Weights of a small mixture-of-experts language model, trained from scratch on English Wikipedia.
Training: a variant of Muon for the experts, 214M tokens, 3267 steps.
Below are experts of layer 4 (counted from 0) of a mixture-of-experts language model. Rows are named router (the router's row for the expert), up (a neuron's input weights, with its number) and show model dimensions 0-95. Each number is 500 + 25 x the weight over its row's rms, rounded and kept within 0 to 999. Numbers have three digits each.
After each expert's rows: "mostly gets" lists some tokens that are sent to it at least half of the time. This comes from a sample of Wikipedia text that the model never trained on.

# expert 182
router:519479486469518506527476565463503522516506479470501530523554493519490484532508492491468452459496488503503465505503518473507502499526442478541502489532505498509488474507541535510513528553475472529465499500507508494491487452439519494497468527507500515488501537482509502517493537472445497492
up0:534507497529488528479499530474481512499526468515546462475481540478549509524464544507484486529483486530472509502524507487496459468519450503480470480484509504538504532533490441483517501517462497479500473523537531510506502532470522512487468497511474459498516530524507546476542500479527495526
mostly gets: "st", "St", "Tr", "pl", "Br", "gr"

# expert 149
router:551508511482464504544509549487493461464489468484506513490532500533516478496490518504459496459542489508468466491538511521474493505522494483495520526537503524501477496531488506522522505522519471546505497490546462425508516502472523509542497514469515502455489495473491478508527480455518478524
up0:511483518467493524482537505489491471500488503469528519494525490505542473494551509494474547499502503497493454518466542518490506523559469474491502471500503492529456520485506503478481507517531495482531447501466532498485515480489556487538480495521485504499502492469462504523515465431535543517
mostly gets: "Se", "-", "bo", "ste", "gu", "riv"

# expert 200
router:506479518501430516485480513505519512426494505526516529451489528500475505516472516520482498499499499478495488500472520495496513501495484484467509492439507454464474496518499490509528516537511527475516540534564488481510546507523497547492534503508422518492493500496503498520495505511474524534
up0:496564545499482535473484478479524492487492492498491484485476521514448477455491474492493551488455468490486477510498525507536503517534487548490483500450494515499522494509484522471518509504515478516542547479546489487545491467495492509486472516485500527489473467516505520562468530505489466520
mostly gets: "to ", "would ", "about ", "can ", "will ", "around "

# expert 5
router:509496488430497530523461529488541510441494480522523498460520514498526471508486531526485501484560510531495490510522486502493491488516431514505542536513484512493486507499527504470513515499489461536480485511562513490527511507469491528502494523487487531449485492478457470510514511494476463518
up0:473522535511465531512507506521470550472478500476492480478489509530461473518480507482473502499545524540527482456481519490479476503476502502491496538528543481503485514506459501526552457519458550548517497522512496480530476472539510504489513519524472514552480500489465483477511513493471492528
mostly gets: "km", "million ", "days ", "|---|---|---|---|---|---|", "half ", "clos"

# expert 185
router:514506477512474496556526523494462453472503468501509486501547504539533498483459528500482491479503488523467482530540500514467497523497496456512544509509503506443489481506515505521488502559550493516487511527482487432505530504500518487550472480483505473480482509504485515537497495465496469536
up0:560529494486458527521498507506486483465503438442527476491488495533512529500507498505499489447529509527471520503495454497525489508503512509523479492511491530441534468512529516532525448527515509514475532515503468461477497539474512501463500507510501479523514521491546513524497470486526471491
mostly gets: "-", "+", "ently ", "six", "ously ", "Hy"

# expert 249
router:517485476469504500494498483497510513482498478517511523501498528501499471483543536483501471454508465519485479539548457509487481508555469493472512519510480532513483499540570502464522518465494478500525517506480489511507531519492478558520549491487496524483487461466447481508487551470492488509
up0:502488493495513525560496463481525564515461477474528482484484465508459483528524501498478482514490491490546504536516502509498522516499534480510478526470525519489491480503543511565476547484489479502484487520514456542463519498519510492523495525505520461472492454480473477510517510482445488510
mostly gets: "further ", "total ", "support ", "population ", "assist", "emerg"

# expert 87
router:478505479504483514513435497491505510467525488520547525484534531527539485509539487485492538485543536500488495539515492503453500508506504511491467498518494473486457516539501474475520525487479489517518499514495512500490503513482525482532473487506496559411511467481507504546479481448493486481
up0:485498475495488507490439494526501513505464512468528500449493509524495506538523489456476479503506517494508462477504526507493490488520474502497514483492463493556531541489513474481507542466502442471525513502487495450497514546495475477519524498556522542470518495530462496486464529510493474541
mostly gets: "ed ", "left ", "began ", "moved ", "took ", "ted "

# expert 46
router:505494501498461485520457528474485510468487487460517479488507520528493475437554528502478509496514472475511475492533496503505525483537452489490517544532479513516518476522536530476536529542486478496518495525509468490530548517471517486493521526481500532462480458457455469502487506491521489491
up0:463515433518460516489480522496497481472508481472468506496525528514519490410545478522482512486490503487498479488500482515489507495500475520534452541493452503493463479548555520510490515520550454503492513518495513516504501476475510512527528505507531523520532504504495480517495488518474472524
mostly gets: "tic", "tim", "cul", "cep", "surv", "bas"

# expert 8
router:530477500477473512494501496490531457501510488524532554472542495494552461519519494501509493498534460502507455514555491524445504441522502505499524496519514508468541455482485529498519529494492517481461492497498506497496494484450529466496480488496465468493470483485524535548510509491529514522
up0:521455482465452459527528529474532475539511482532498515486507475501528501533516469548513515474526497473464503536484549512499493521480504506506532490481477488499495529523529513520496492482524505523492521473524507532494495507492443507435457517494494493439504478547478518509514469493515499530
mostly gets: "was ", "were ", "been ", "became ", "had ", "being "

# expert 160
router:526481498485461542506494522472532509507496498477516503498520515537527475447542506512473499500518446509452473528526511481496511501534480505490482528472496510501493505519478508499541520472507512536525492556527471458501525530475496489507484562468495506479458439475485550481512481500506471497
up0:506460485474541514507493486519455515488536525462503495498505545507507519458469469470496497490462459479526462506500547496503504490565543488498537506497498502484496512498466505505505499460497509581503473501492484484506532488503531533527486532506541485472469484493525481497536489503523447502
mostly gets: "not ", "See ", "Air ", "ever ", "also", "that "

# expert 20
router:515483547512529468501461517494501509522511478509497508499482520478510519512495493547478428521497527486493501469502482489476506532489515507461501524464513542470492485581471498517509469495494521515537489529475511483490501500508484498553465491481438497482438540501524520481488515456500511488
up0:481493483509456485469504520468525481509525482531489509524521526480511518499555485543496495503514505532512496480545444514505476486438498514480507470527497528453481475539492477502549474514525562542501482514488519496472488498533491512463511533478520487460510508495495482484509475503524457541
mostly gets: "a ", "an ", "one ", "A ", "One ", "another "

# expert 72
router:501449475502470504474461507500528497489523524519492547500514494486499493491481575502497511510473495491482450475455490455485495501495510487469508486481517440492468464506490493547515502496503532493515536516563484488481509499497490543510548485522462492518520518478478515537539463516480521531
up0:534500484495497482517499502541550479517500491511502523490529518519503507467519501517505479449493515498491525497518450475455464476529485493504530494517495490511486517491517483519483492516524494456521479492506495475518529500464484501570540513513416430508491499517552508509457506505533510524
mostly gets: "to ", "that ", "which ", "who ", "would ", "they "

# expert 153
router:490532546495508484504513482490489492531531506508509468477456502516515527511506517570513466521516485462494532498525494523512474509499500497452496509470513550450468506524467515480508473493513484507538510458501492515465512540517462488494486480504444476506474560500533439487491530501503520500
up0:533509488492449520554541494470510491528512519512492489502511547519502503445484491525493490484521466480504520496503525512459503545487497509511500498520512494479540499501520466496504476473520445529485489471487479474481536528556492521480486479517466465535472530478533468466464507466504537536
mostly gets: "is ", "are ", "a ", "becomes ", "an ", "means "